Weights of a small mixture-of-experts language model, trained from scratch on English Wikipedia.
Size: 8 layers, width 96, vocabulary 16384.
Experts: 64 squared ReLU neurons an expert, 4 picks a token, a softmax router.
Training: a variant of Muon for the experts, 507M tokens, 7732 steps.
Below are experts of layer 4 (counted from 0) of a mixture-of-experts language model. Rows are named router (the router's row for the expert), up (a neuron's input weights, with its number), down (a neuron's output weights, with its number) and show model dimensions 0-95. Each number is 500 + 50 x the weight over its row's rms, rounded and kept within 0 to 999. Numbers have three digits each.
Before each expert's rows: "comes after" lists some tokens at least twice as common just before its tokens as in all text; "comes before" lists some tokens at least twice as common just after its tokens as in all text. This comes from a sample of Wikipedia text that the model never trained on. Tokens count by the router's weight.

# expert 14
comes after: " |", "|", " ·", " United", " cycl", ";"
comes before: " |", " |\n", " (", "(s", "\n", ";"
router:517466469444417490481537487472565471545516541475535489499529560488431498491490445527430519419551510473485508567548568562558501436517535456538575379451518459545498498555422469486532457487431438592471568495543572593508602490517427531503421549545456538521554479406480456503608489418606494558
up0:575468581539423420543371522602535477555451572557524514524519526507502512510495506480546508404514495460527546493523446530509429590531518545456506477449465473605478397499500546520481505448548426536455517513441490529421573525484522644500488448519501514438474528500544637547460568467486530562
down0:563502459477432574447521430447578585584464501545443452594512492595458533551469527466516545492437490430488533481463447580459397453583535520515467460463445427479588425502427549591517490455525514506453464419449484483504485469507563473442523451475498433517489479526539571523608553572570469509
up1:531561495494504434529512439535476521498508491464550461495529531389507585479543475609432523573603539514531430535538564518415484381520571513494511522459447419560590580426456537471561493538490513489557438556486506473481416446466538533442485516444494598526454509424425545417481457511526558444
down1:459508451450528513480507484484522462466493525381438541503431567412485469448520493543593494485447545508434459508516519549454471462492509526481518513471532402559565523547506567536541473474569549469481508558510558611538546506469405493524517482527566452436583491453486376518482406540430377623
up2:517497619395476484552461410497545496518453547547448525450408480413434426387479505542528449468561467503446470379436559516435428454597510503506503427470499614454512553502546462497526499502494445467450512484463492555579604535457516522520521556487502528531542518456469558462500458506560557446
down2:499546529542472521430505502554456423448515463461564533451539564569436478475504476470528437487474476487545563555460479601518493416426421622620523482540513539535542542492487531463464528542518574473449454450470509445604562500452491500510437490429423517505512489535436472471544402427638507554

# expert 121
comes after: " |", ";", " /", " –", " -", "):"
comes before: "1", "2", " |", "3", "4", "5"
router:577516569519467532465416533528575436451549557483452565497524527477396564486454409562448552509523476410425558452488463486486567423554456522545481520563457592539492465601481459549516513454527453516478557482455496500552537553556475512469398432543537585519405493408537498510546427499565528544
up0:511529561523554389523523579479591633505596442518513464519456499518481537486491506557477421493518496497518485491533429525540407493529606474441464417498550503472472485540524516496518502455579456576481442530564508518529537450491550485510375450514485482638441579557425477471554432493461475416
down0:529514456485521471553486500516485457514411568381493423474597470444491617596521407444595481563500527467503544483426537462540536470577500443528471547474547474493588422481479505478399517480572507502439535523444522400590405518501560502498546561520480488438473474452543534521562459444544470536
up1:486513470461497464515488511407530459517549477499487448457458443438448574596501465550482480481490521521505597491421507587486461512413457617361522544535518478448411470550444513463570453611580460575405486467563507569451535521485580548466528520541540499492463491481432520539534398489471538515
down1:540489484546485443475575492454499488487433497561390430497515526492543547461547416477585602454551538425493450572496495560450529367502528495529467569504447609509478479502555529495443458525445503445478527487352498519523561533578549495580549534515470532547433471411462547457497531517545422532
up2:466583579523471505592618502480494409596386581492468506556555448504464509515570490559496513571538522474521457515583491566506472495464479446489540479463433611592439484502447512435453512425561440504536528547496495474470503446452470495498542413445497494359530451516493477587531541493553491484
down2:428562533536576472448508530371543481494539475504533562474496555508527572508599525546447529553471468457480528478428533428579426525453558432470514486498522470498600419546529484528579598408452458524523524437450469489508532418508531543524488400413489425549547553501530582474532538453438463556

# expert 126
comes after: " was", " were", " a", " be", " is", " and"
comes before: " by", " in", " to", " on", " player", " for"
router:477481558561549525468567492599602484514548563501516492420499469413526523501527498514445401503559495472458526590596512400550438575442521500534510511356486446483500571447533575484533429561524448527433517405392528489437529454492438530482508518436487537512466451454562490478551528520491555525
up0:509486527528402535578446520451453490509512514410555521499588405545466486557482423508464547523558561418457453526551454448492443497576487571486535420417478557431506483432474613498554447520486503516523499433576470567444504520512527589504496598480384491489553478493576502588420507478498521449
down0:590463550517514510582489487503413603552580418457486460549560433426477510572510453498445512511502483516468467481443423473505512473438515581477468580494535521374490411499594549535433484586548643489511458363460552455492501501469521513514512510513485540534530470468496535519556549472535445445
up1:517590565499560470418555573513496476436615578436492493461543504483431504407490534507411420505614509547515458434466542530498520473490511455429488454509465518496544553538562557461566510501503404506484557474422456469568482530508504543447465476498384581583419525512527444549479516494582493420
down1:498549587486541456437492460604411472541544502484462519484482569551417490538464446482502551456453648563555496474563593518510486492597413530405513456505465504525481445475467480602472598537517528559468429531460464481558572512463508496493564503425519484412515507561411509486479488489420474553
up2:481506646486481493426613528439541468526486513516449401485531437505485459583494540531534502541473530446571476579533494487526439547479499515531490452532515535540518496410469452550487491457500501487479547591537351499499572518436454416424606523498505508484532480436528546610454520460507426593
down2:560531520530455477419601560464479471425502508537444465607475456515503471541499497489579483452536430491471465443458475406581541517474471402446529495511464504406645506431457497508478474479573543525455516458483528533528544448564482507619566592532508552556413501521439442495459514424541543537

# expert 78
comes after: ")", " It", " medal", " known", "-", "\""
comes before: " a", ":", " an", " the", "American", " known"
router:466584387484515467587542487501557616527481577551500507535464477453415526475503523488583484477456598548545399451567542548533413553534504570475493495456452498452548524448475505585471548459526434506472525371557546548430519511491502549407482490527524479444428527527477514430603524531460470511
up0:474515533450562459444610501471534536522547373477525530499432620508521506537535567538518540549481553498518497406390484466374519531540515394513479457551499477439533509491441563518462475477506474544473461475437513489593600556479562491498573538515449389487542544452507468587501445484503457442
down0:593418559522451510558500557597414436537492518489437420480557488418446550489534492477460493510505455481520439506525486495552526579476483447548396506525433446506535539467571406475531559611467534589489531457450541496504552499484513414528513557459473452492487514483491448549458551421443652543
up1:546509460519502472436469598575463539447627492421542530477466570487437568579521521466525460535495495472489469492436518418400468516540495457556512592600569477549511417466483420474577509410440449565533437574521551534545501483511518496523459521490398410501510534569507533485454479557553560465
down1:489468564521480482536590571414574487522489499558500438475422532366527418510482522467503628553475435563591587516416535460512544533538456416486469588489460512452523533562477531526466543429461427514504405511433459482504441455566533562592498512525503531499557511427503445429510541480510495507
up2:570510463469557456490607568524512440411508445537422459555505402441452507466471497464568540388511467566504555505533438456469507425566438576443414480550553578520519436507454398474507474534434518444495490531479560481427479513522516478504486508489467513550493470569488464540560591496416466618
down2:429402529589473571516513517495493527540472497552503537485444559521497612533493452539479459516470474594530456485469455477528379508533532549498466491479509581496516472422513551574527547439515517549479451454592548499519496436456377527448565430466523490425409456542340494504575522536508552498

# expert 41
comes after: "\n", " |\n", ")\n", "-", ";\n", " Genus"
comes before: "-", "=", " Species", ":", " Genus", " Family"
router:467508497456512532558529435364467522520451534473479438523450576510452471511490584450586569460481494482515514467594535558482428535558462479623461505440481639501530496494515432402535465436497449512505504405559488558446464462487454480499464570536522501389429435559510545498453515484493586525
up0:531419542529529479481535451495465559506451525479539458450434557615519541504444434463505580445507462522462463547551545506542469557445565514384489516431518404480526507488530459523451575501490466482455574449387551543506517417409432528503429555413553596504543502521508506487638515447460486501
down0:478533551516440445524464581509466477449522458460452485441523544488466503403499536531488443540594458525456504450428503432461481489524438556448470468543614453543503381505530484521480428574468403526488561509578428472480529494609578569522548477582495417551528502608477484550606498458488475518
up1:441448516489561486480548588470499524435510532578428530542386465491475486553483473511506534427495556461630570485394590511558485505565582488549468501490563441438492492512441472434501527511483543451561549398532470517558569476525502505523461433484386523467436464507540522502537404485431439577
down1:489491526496541497531389523485478456491534550541522561407493563519476532528390505512516471430533483414531533573450548433458481492474557484577537609553473546509538419530490472559460497477506503579463371501523475490488615569517579390469388483484456458542621509452531468451475514492514506534
up2:452460436390623438512415530549560604429501616494560502385444570545501426496482449468538460479535553494533489441494467471527517486549489461461550506553478473467447536497532472588444485421557467517412425438505492545477538480456453501500565530558452472528491613503492476519541460513448455566
down2:498560547485448589544465549426515509537467555541570478586454491399487564465529548487559538473550496588492563470432497503490537499398486421548497565505505563546569419517559456596441493479428506490520381449529489484450424493462488477510541433563484472450452597565519511549523437451503499397

# expert 104
comes after: ",", "\"", " and", " to", " said", " described"
comes before: " a", " that", " the", " well", " \"", " it"
router:444481524468588552551516569553530538510476479478492534521533470435409553475481531538520554557471530464485363504555542578486521498485511498489432500462569446525461478546463542435555491460439470487435408440533543455462504577407485539502543549553435468598396413560544530482389563469483587518
up0:454542521470503391557557560487476465496507534495436489559504573390471486486496468518576477549609484415520478595474449473475510589449409497371447539545478500456383485502512541463488553499462459489538576526483455403566548499538553530600495514503533424483527516449556531511558460432509528434
down0:453546548501549436530503504502598495529572546481442418516512502671530519490457454551504559474477570465481462492582427541537543490498434460441576507404597539516493456415469381466511516538492511454553607538470409528459534502438551505446496500519408515505516446534501452495468429502461551543
up1:397598549568585400442626419570572492459480490493488525474612504576489563488523556434497512485467403544591497509407529478483465469528426469527457473498509465527492449506520539450492433495512475444529560501504529566477527448467566443410522486482476559545476540513559492521435484455506512613
down1:456507548467423493474573522620522505462456481582558434606426558492478400510598484490510458429510543510444566576489536432517485505519425452480449502564497491600520473524481496470460520481438489407504545499399546525490514469459518452596535499544516396539508524588462493507576497421521589503
up2:468511482495424402509442583417468479504571426530479505439411547477444546482538486595483611474519567430466504445544493465520612469471558540526516482447515497410541463536521507526489451452507600495564481391508436524542572462522510567548460417571481504516561510509557500508486618450545514546
down2:542500596439510481514531540494536491484562455490475441597529430492435506482546526503478542513487479502350533535488576535412480512505424451463425504434398516539556492470407512440551494497500533489507507466426553537508475525461534603495514462509453419616517587553465591470501612417492543511

# expert 33
comes after: " |", ";", ".", "4", "5", "6"
comes before: " |", " |\n", "1", "0", "2", "3"
router:532510445467440551444526489466568468423533515482467539511523534588444495391434437586471575516501467492475464536566485567497544432499440564581512507523535551593454462565424417536560463463555494571460537508420543576506500518541464589588468468524453457549570483420461442456587465533493485441
up0:525513454559528466397481446529519589471489489416523529462520477513465587414584557439488561430564486423468488492499569444508442478443481558411465444493580523431536558426602475461514562497471500540567481535483538571438520539592455520534542546526532501532543484441550491407587484555541449429
down0:526481578509545496555423455472438491500409545493529531483483494554388487587430566513495562438508517429532515501471467532432529565490479366460471474542585580467536416494618482589516436522524530560543385533509486422509474494438436459582440534517482489477505510472443494524429514581509524531
up1:451515372473518524496447538512504574484492466484609581480538512451463505554554501445484441478533381510450517494487597488600549421518449593457481493437556521605566528522481503475475501501570471528555458512564416492463471499494468474547508457513606555592464454518436529403473415440512486478
down1:494533516445543458418445501482513463479428596552429565396520524475517467543547456587441500437540444513498466532533568518582444620602505499529490418572467448446461437473499534551504490474522488477550517477529540542558560588454500553463388502460516515521411508565474429499441576480512547422
up2:423558516525448547495427483375531471523525499459469505475501388548526474532403456519585460450550606463560515520516559585517477482534587478526523437561479507597483561447505528547467557470438502534551512508530478377551475481524565454416575456569521535535530483493492407577490466417529480506
down2:451477523519500412595586425483525488544469592474569481508450471567523512545537508591500471527469513537570514499589474532489616531397525508469481490476512373509531541500523387461526432418436487586574463437468524543544519460571541553488446390450511449469473430509578494495505509482513481459

# expert 70
comes after: " |", " /", ":", "°N", " ft", "6"
comes before: "1", "2", "3", "6", "4", "5"
router:568454571486490490432477447536520514433486548526524518469506583483489537439524463493471541504558441501428565476534465468489512441511446515531446566404515624464507531527575439556525561453472406560447485417414479529457410532508564576478490454534465644587443527548458480436500469495489585461
up0:518421522479572498460495495618461473421550607494481487527407427507509485423435494557473584474514608508545476463506557542508533493613522448446543459510500564592517487541535488360527505425499540508515497475535447468478423508502537427423501529515575546451436459522469509554516525464493477382
down0:486474512503488558501442511587518467518428557489450452521475594551455401492428518589511457490566500512510505451437429534520595447508509525492412537500365493512530513549486538448441499552482473453535409578551467510569566445532519432394446425487577472509470495534433585469451535548582504554
up1:487465443509500493464384559492527470570560474544477486449456426487425531568537598461540495534490513470408526514479602519395543489452487475557492583476452546524614441536457579479525511550525459466467502421504523515495509467486478515457478573508494526564443582581367524578433474501565456426
down1:522498551560566450527527444597569446472538509507430540558526466483491456554507411462420480435530463588507465509528384449456518472492523457451488542471523615476485598460529561382580477512407474572509504528510505523437435547563526458516448501515504452509459471574520461455640488461485447484
up2:482534390455527461522592447549549567458505523515525463432498470434492538588542528520509550434568459605416530464536532486489536406464516505465500445512488553479575541438523421500431450546452541602556475473486545505554471576452465550498570455517461411521507491445467423529576565602526440542
down2:420535544524593514513533500492478457445556525605512508518523514500467514516524395478523454497449506439538618508493495488536490476443559448527501570569422517520567536463575556596478562458426444440609488557528596392472481470441470473476434474537480466450476494450528534587500448475440392464

# expert 34
comes after: ",", " However", "4", "6", "5", "7"
comes before: " he", " the", " ", " it", " she", " they"
router:469468468533523577465458474619558556509479393484462471461588513456413475515511500515485495554466542467577435477587558444545549531453481539430547531470541523520471545542413450468544467414476504415471505588516540447529505554516534492477598474473540473470452398602434507541510481436430606502
up0:529510544514531487444467517477412509506529497501448517563511447378450544526441560549567430455548497428550482417545460403486588489480469542510500479495517567526514536491431484493513422503507464513542483475601516538422465521577414508402455507467498490576470538628462439451602420543592538517
down0:416453459547513486588529533527543441616420511534590449430555502582464455438467502431434509472444530465551523511529528585423434459474524529521510468524509572472503334511516479537511549548442530529425476535426608552538556525473551513560484477511445472430463440485483534550462511539461549539
up1:455485467484540504468540545470542540409492476418496552517558477520513448530431505536558514552502482455604422477555561509438579459579514465564454485519615459451504377562469503467421519565508476516580486551580589456447484470489531502461462580523488448502451393461531630483513471479463554537
down1:530537452484440592591398480595494450425520486536478523441533528533405573514505504509460517436461607386447564552414528511561482483533533539431496559518466455524412494458602542496461529518438423504453529486447539506526485585486547562522544500471454384550495428501564493484501490550531527469
up2:491520485525435476466542529442601581534465461548554458476495457528516548455490548487491520551454474521468507540432584504561517501538460465456436400504503465441503431536406575456495491458519402501511458455539585523522542515504511537507518483551373426511543657550538540467640462434538477549
down2:511535518439444470529545493508492541550513451403485561551606586436537471533509505499506549496536521419382492490488523572517540557414559483447537507447486472471547505407508508473449536502612473454476600547437489519445558496375464454431511596532447461513483473593516516429492563465556505421

# expert 80
comes after: "–", " ", "1", "2", " first", " a"
comes before: ",", "–", "0", " in", ".", " season"
router:496513609474471450427459501608532513454585542457448524417526532513586490467427509535494474511468498524441460561553461429559548561492456534403574557425520488474466490538550533452531463496531426491459453470404460520544607577443482460570540478446462483466557486403508492595543548530483431549
up0:477546553514556455497441508501562633473518490427486445536513562451530480385486554445421468487530437478431417511521420525517520599480515604527457515448527510511526455459475471577487498550567405475539554584433476549553577474458506470538655547472533469416569483531506499483483507504524530507
down0:423522517572535507430452475608586537573454527455549450586497471501425454472501421529578494524539606526424554503429500475560512519452521585545523513500458500554531468507483592437483465464592508594489404466462446493517570415443523506548484441422497420477498560530482455568525446542506459498
up1:436491420483629503535519487562439483593464464475544458535494581510509463460515497526354584519546423564522479448524457521554547474579496516456495547489534467513570568444480506542514457518504496438481508634412480511437582569512463582466497533481496411599508561516420520524468484475502444485
down1:410498543455457512498487559404507507502553488486425486540460573519451471474542491594643388519493458471461568504520541477528550559575512512474444427546531436425482529507540428547442567433444502539524457539586453473521548493409606470482492533460597451498533496549510547462521492422472577535
up2:544461575511505530455505571530447512526402524386461490568585542498476445513549446559550412537426497478514557434529411534501524535416488564563392570504557438490524406460516508533445569526437493467509471517592528426549488459476443469484532533469459479495505528438612572503486497402534489459
down2:522528551493471580503525428725450538503486496501525510452518430490565461536560450468435510503589501434466586517506475469492431553512416463482563520583539530443472496560443502495514475468503489491467474460421489466495412526539475579487559443510470529559477502498414522526513567429567457601

# expert 55
comes after: "-", ",", " de", "|", "o", " Jean"
comes before: "1", "2", "3", "é", "ican", "í"
router:497589530526477564413417496382557453502524572420558523510499534573526515425454400449441505584525419414432486501464470541546445466561429437504520527566473550507500535551525480481487498487542384487516508449571534514528507552530605519486542522480586507405516540552559491525418446510492487545
up0:432498533494532471523489486413473493452509528491554619537514555424420458517472544555546465578563519498605652525520488476541613452501519508580459573434499556526539465515497494480490533458525448409529447442522524552435432396524484480493499507560519527476427491479474426470545416405485536548
down0:501338564445482537495521461491557521466480491575452452449587495439482435505516581557513453522425405470536538491503546506494476573503495500568516489550459417500438520504478531510460600588601453437501423484475438470374500584475521463566496484503475551609444520512538529476542509523431515541
up1:456550542479399529553536475562491486533539487479465417514449477542479455579445493500549506570452439473517588500543462576536517426486512540426456397407573485559534515491435593443571472603586526568547460536578522476421553500427512477430542450513503394523568506523516448477481464515532469457
down1:498433622529473478502487586507392432513480588483494501551505560586585468508406387407481454548542424466572520537496498517448537489488538460497482588536441468552526542516545525524505512544528475484550448550497446364525440459482558515583503441575499508528427527476528456531443453453468439535
up2:525515534542423494529478529564404450434538496530508505458555502591447519448404567526447513508474426480489522470460471484486541396607512421543495508476504578540563624467541597536487545399445497532526422546486472599445459432592590489522521435520506493486541468489518485482482506483469394491
down2:495552466480532553417536474475553547609507471437516465578489508550487477488560589505515526489460503527444479468557528577398503498440601418480451443558519481441376482429497525517464508461551503463551561466575532552614462502497480430474515537500558432485516569424484545505433486463464373559

# expert 23
comes after: " |", "|", " First", "nd", "st", "th"
comes before: " |", "\n", " |\n", ":", " of", " ("
router:433518461430433481458580471490554505486570556472532527449601511483471577409431472489460532454553542591467547528500517528601465460480515475441563444416562493519490529554396458419512463500464442572491519500494507553484548490541433429456444470482472521504576520400447480522635547494498442577
up0:441465477497463562554418440449594616502485459478515498517509466576471433415457478522656519479521502507498394575519484483533491530472436555563394516523423472418492493448461410514526489502509505494546551466546491490586440490465520542477464541500556573573560455495570468509487448617467519477
down0:472495490471561492475511447518530404516420455530509448596518516519549451441445474521551502513459478467572447563487468415416574595515547585495472565525494482480513440406547511478471458537496531613576407397558506402577419547545539538567440478475454578499483493528513538454480526545538508563
up1:466529500367439514434518429532486589550472424441489527510559494560463535530457484543560507546501620537477479445455641441535511461554490542470499494425549482575497501553556465539558483424479477542560453496562581529489531556472456531469626498448499530480449444490405540522544471471499506407
down1:428532487418535536402455457485487574483494537549527574496578535526420491528472436461553526482554486489451530479541585525470481568584564460524538423464391467507533471442447492499422544529577539468468453525466540521487603486369544539534531401493535464505462539538425580420456564501529439502
up2:521421503425525544538495488557529577415524430513441485444480552524460446525535545458420439448478572522534536418434580508496495444413493524508458556523512596414556539472511512590622503469500515585443469554389499475473454532422512501478496481475461522461559487473496468479588636544524499467
down2:430536488559558533419518534426504421562482483582517467489515539527575481497460537451456430579506467389580488571428416540483585483500539550384574494501506544507571513528470473488398518470373460452460485474559479538525526557540448471532431520484535510397498456512544500587536522564493479533

# expert 26
comes after: " ", ".", " +", " (", " $", " −"
comes before: "0", ".", "5", "%", "6", "3"
router:528505523434498431471526430601472480433526485501568521515420500449581487536480417520563535498484557431506544547511475519548558412406445534554386565533522569463461442592552434485550594477517500564561394417527495456516511420462491555512603515542488512534524443479587491458505478510460476505
up0:520473500437574414468549484498500384455450553468501500452524513515462543469484547464467421458524493410484609555452493512456525372567491573568569438538563474478473533464499527539465596517475471500529435430496421473520559470508507586389522423583501492528578549499457519519478587487535500587
down0:440516491374453448534631511587577426495514421503419524561419526437560476536449446547485510492566507488522451477495583511492533614493530495534490484544488472432473451523491467581536436551473434548536439523583492504404569397551475561492512481509529508591465496463514483518449484439574492518
up1:408622538496437523478510503556464518433593442508506541481568539586577560420431470561496478547497444532459469424562452593499474539448493439429557529467529527460448554507424523464482510470463538568481573430502444563456463477509532481551621446542599472571526475489459493508478542548569530486
down1:497549422573537599518480441527479476494394548558502517486514546585544532459542512542460520574427462467509572429594474428479491530518555530534459507500397547516458490536461610479554558508496485600563389452531538480544534566552510469399473504441456466473524512547446490402498458480424449462
up2:476458475497467550496643532463517433477533421524498494511540471542529450468495520507463442491602561503625454652542556501488504497478473548540521505521421491562416446438505471481458486407427442502542505445492488511527377448435448571590528442480513495538526531493506506523473515477559618458
down2:560504442615469440539429452475496514553497542528525447510528510500490514387477533549480631536425425467570463557489441451509433529423454521505559525523487528535555461573419537513455502442491524454521560544368509519516439555544520432473468508549464522475604535533431477463484583571416531526

# expert 82
comes after: " in", " at", " to", " of", " from", " by"
comes before: " ", " United", " where", " University", " New", " California"
router:501409539527581521492522416581559618564508539559403483506554520543433494419554439419456486565521461486472503490558545331550481526550537515440545498450454550444539484490463561458498536489589523462449548566524458460475465506561501450431549479481486451468478570556449514551481451512483574511
up0:602408449431433530495474511559503584443486519474538465508402488423500563509525512544553483482508537493460488510565471527480457592480520457463410449538501495470469577488522502551456411461491543477600506564484574505430516422590521526401554525440462493424566429552504568432585463523551563537
down0:424466441453474467471625542522539446563491515466566532514560539400471563392582556478518549485535464509481480511486408479543565447473589531439432430516452494529494536422495529396538584478388452489507493494553517548536527486509588542506472495464543465444493545575557489514444505394453538520
up1:553511471540507477496444438518469541537552485413535521533606559479504475536567459540552431419545517433475522443530503476440449463539525569381508495464483515463569467437443517503472543504396476586488477444499472600496484508462543494540418542512457568527367482575499542503418424510448615462
down1:533500612545515527573585428458470550603524549523505581605503575490430543550533432502483503543441451528594465526457506442483515487549491504559472546579428476516520409523383410514523510508484515554479446531556502470455428547483484457436455480509531403443507465460515387576515506465514540531
up2:462448562502440521430498530529375484437509453528511534464475434537466431440481530500445542529493474499512581485569413570431472562536558496482518397534508451412579477486541428530452515501465534490568434521576537551384455528514473589441528486514563533525517494573537495556468424525464537631
down2:484523589515406507456492537538509419417422521513414472431620495355424468490484523484516491459505513526488472508463471549526544526518471406541569493427570495496529489482495546525489508568467573506434471521544503465520530552610518563392430602465515528530502438518510448456525539582515565427

# expert 15
comes after: " was", " he", " also", " to", " He", " and"
comes before: " the", " to", " a", " by", " in", " his"
router:464553590517652567556540569586494529460550479527428450442484376388466482526498528505479520543473436444505441551551507493433414539502514514514515518526487439509419554421525509478508461538393478439467507474474517510503549525387470562480513518478459476441445429506517591482550425504525552543
up0:504523535473477456436555577427527542422545549484581453518453591491542511539577543593422487465540507463575540590424528506523495440445510454488472506516450487436435479515575479548579444466564544420562451408499469537478433510547482509470471451517524478500463486519483452455500633347499510504
down0:556415550489627474537475464452450496445548512535583450565517477542514424458467424477465577545486496506423530550489584517535496554568498524429541475498457501471493426446471399539559433487561510502518551582347403570535498478458531484482552550530519492438500477570520474566537436482451483440
up1:381436408477465476499438516480523514537478483539582391482506521522432522496526457440509519444433467487516446456476468428554561620432494488439657573519517482467448498499605504510512514471468513500512464519510538585490445597543523518490597485530534467527608522537476487519511629522496520481
down1:503514523470537499441487531396495492571486540531453515499483444524559490445476520536535524438543478386454577471527526481555556503439389472514499504426570646440506567497480569545475524437477434464473526580500466466496443425492368514451415511555546626535490474535506493516538529591501494554
up2:405492560506438472548514450485540481406466500467563481465469501565444490483470617504505541517488570328524427544507554397589538451516547517501515471484590453458523507471389527485479529460469429511474509534504575512545524486483467496596457561453500502569462561600429467560468476449446496501
down2:474478444447483572528481540482557470551499433498575513457484513532571491547501531557590466537507479546485468449506403510540520521443522527470323556436510478607428427504538513476518497398531575397553414570505504542570449435394474508525509526486510513512528487546504480487542553551457499391

# expert 49
comes after: "%", " ", "0", " JPL", " |\n", "6"
comes before: "|", "-", "=", "|---|---|---|---|---|---|\n", "|---|---|---|---|\n", "|---|---|---|\n"
router:495518567578485505410458515421532549447451482576510441542408471496459428636520571457564480387466529519447553438545543531539556520533436432499576490522442608519478383487556483555475516531536477517609534480454539511489467554491487514526515524584438469485483479444436454468525455542467505444
up0:523522551535499475550511528527448490503461513478466537490465474526483581466542445515549488501509443502543506499455568400605449415574458545471502569511526564410487455521462536512438513579389384428521608553503494438460549502540462465445497438598536465472518530508463476515594549442482512650
down0:471487499500491503444541517506438475515424491507549536612386592522540532470555500573588467504514470446397547467489514489469462493507528546507507478534452559456529481499592528455595494499488560424538508383534441592581462513447547467489633519476426511515489524516536473390573513491417451453
up1:476512509542460394514527432566531447520456496538469493417535493462475480531465525460447500464576536476564508522507528552499562532552524532522476373439624461404462492483551428591454541444480520501572449556521494488560431530474568457413541552452428477577546527443444524544474513557627525555
down1:555535475539414473590438516577560602433550598460528496480536602564504440436513528516482533563522486445431521454507485385491437456485496572457526535499468502604456521563446504516483536399510428551574463486534486438475514453508461455474462417454472503568487490547430432532571521541511503585
up2:528535412463548442473539523524481468578500536526514555447449531452421478497551585553561492525567526606496492518465504551431510476442436520529593494466410563554517534511505526544370461533432430613510488427545424537467578486533419557520444501497451516473540438529470502457467593573561517463
down2:513478541452515540439475500501462427551575527461506497464514511465482464596568522509649542548513480457590470446557451551472584527428556517483572471520383502413556552518434579573524555457507467396475484513438504438500494495505335439414521523509512503497483526496512492518523524454422510531

# expert 122
comes after: ".\n\n", " |\n\n", "\n\n", ")\n\n", " also", "==\n\n"
comes before: "==", "===", "-", "The", "|", "In"
router:535577566559585430433565504425516597466456535488556453547496540478434541460501556519479543527507461529496480439522527452488395489509528480430462504470575621550477461440469455399472397567496495493510541437560558505562525527495546506540518394520424455491503399457485424433505580511540512525
up0:514517471459606510490521453543477481478507473463437515594545527499395524508600507482431432577478485464471421411552475436532473470607549557481508517505547501569453510431534580562513517484532553432383465410458485468558543487496520404468479534451491519455506575436539525596415568507463537526
down0:433460486521532568405381483580485534548508568460504489601543554518491487426513516541360583567529550451472483614527448465442470524493502543486497473514534474390461469549537467427472519472533517502614542540495499527538405483495441425560511528439544503536533550458463480422534576519465484475
up1:458413444471517427578508400589476447482467482526483478522516538436490455477537564569493541536432433435533528504418565460444533515512540506541532538585534552489514545430495482456519551501518406395403553457440512449463600550533538420461497617467458547524568518561519447457516535515527421505
down1:536483604472422534508466588548493505546460578479395434486473538494400499501551475521536392459549532503531514507538521467582539458438449622487508485485440443476518522475387452571456492566571482508491456476471375567498480500496467536501439560391495542454502481548600501495465564523506559519
up2:519509528497495527525452475439500457500548549408557499509530481536464525515601546537461518413598449479424493503513494490518452507496507375436434491506406441439538490476474450437523416466494431445657547612464525526470480491544484425459438486462578564523427551494573555466529548461562534528
down2:513437545605505520425447520461461521466493495495561471584442501491459472507551492593535456502475598499586482472496499606482433538512473484614474493550444526440395491514461491469549516536504550420509500536495574438484488495545527528512556535446434354535530449481536366402527522484453460544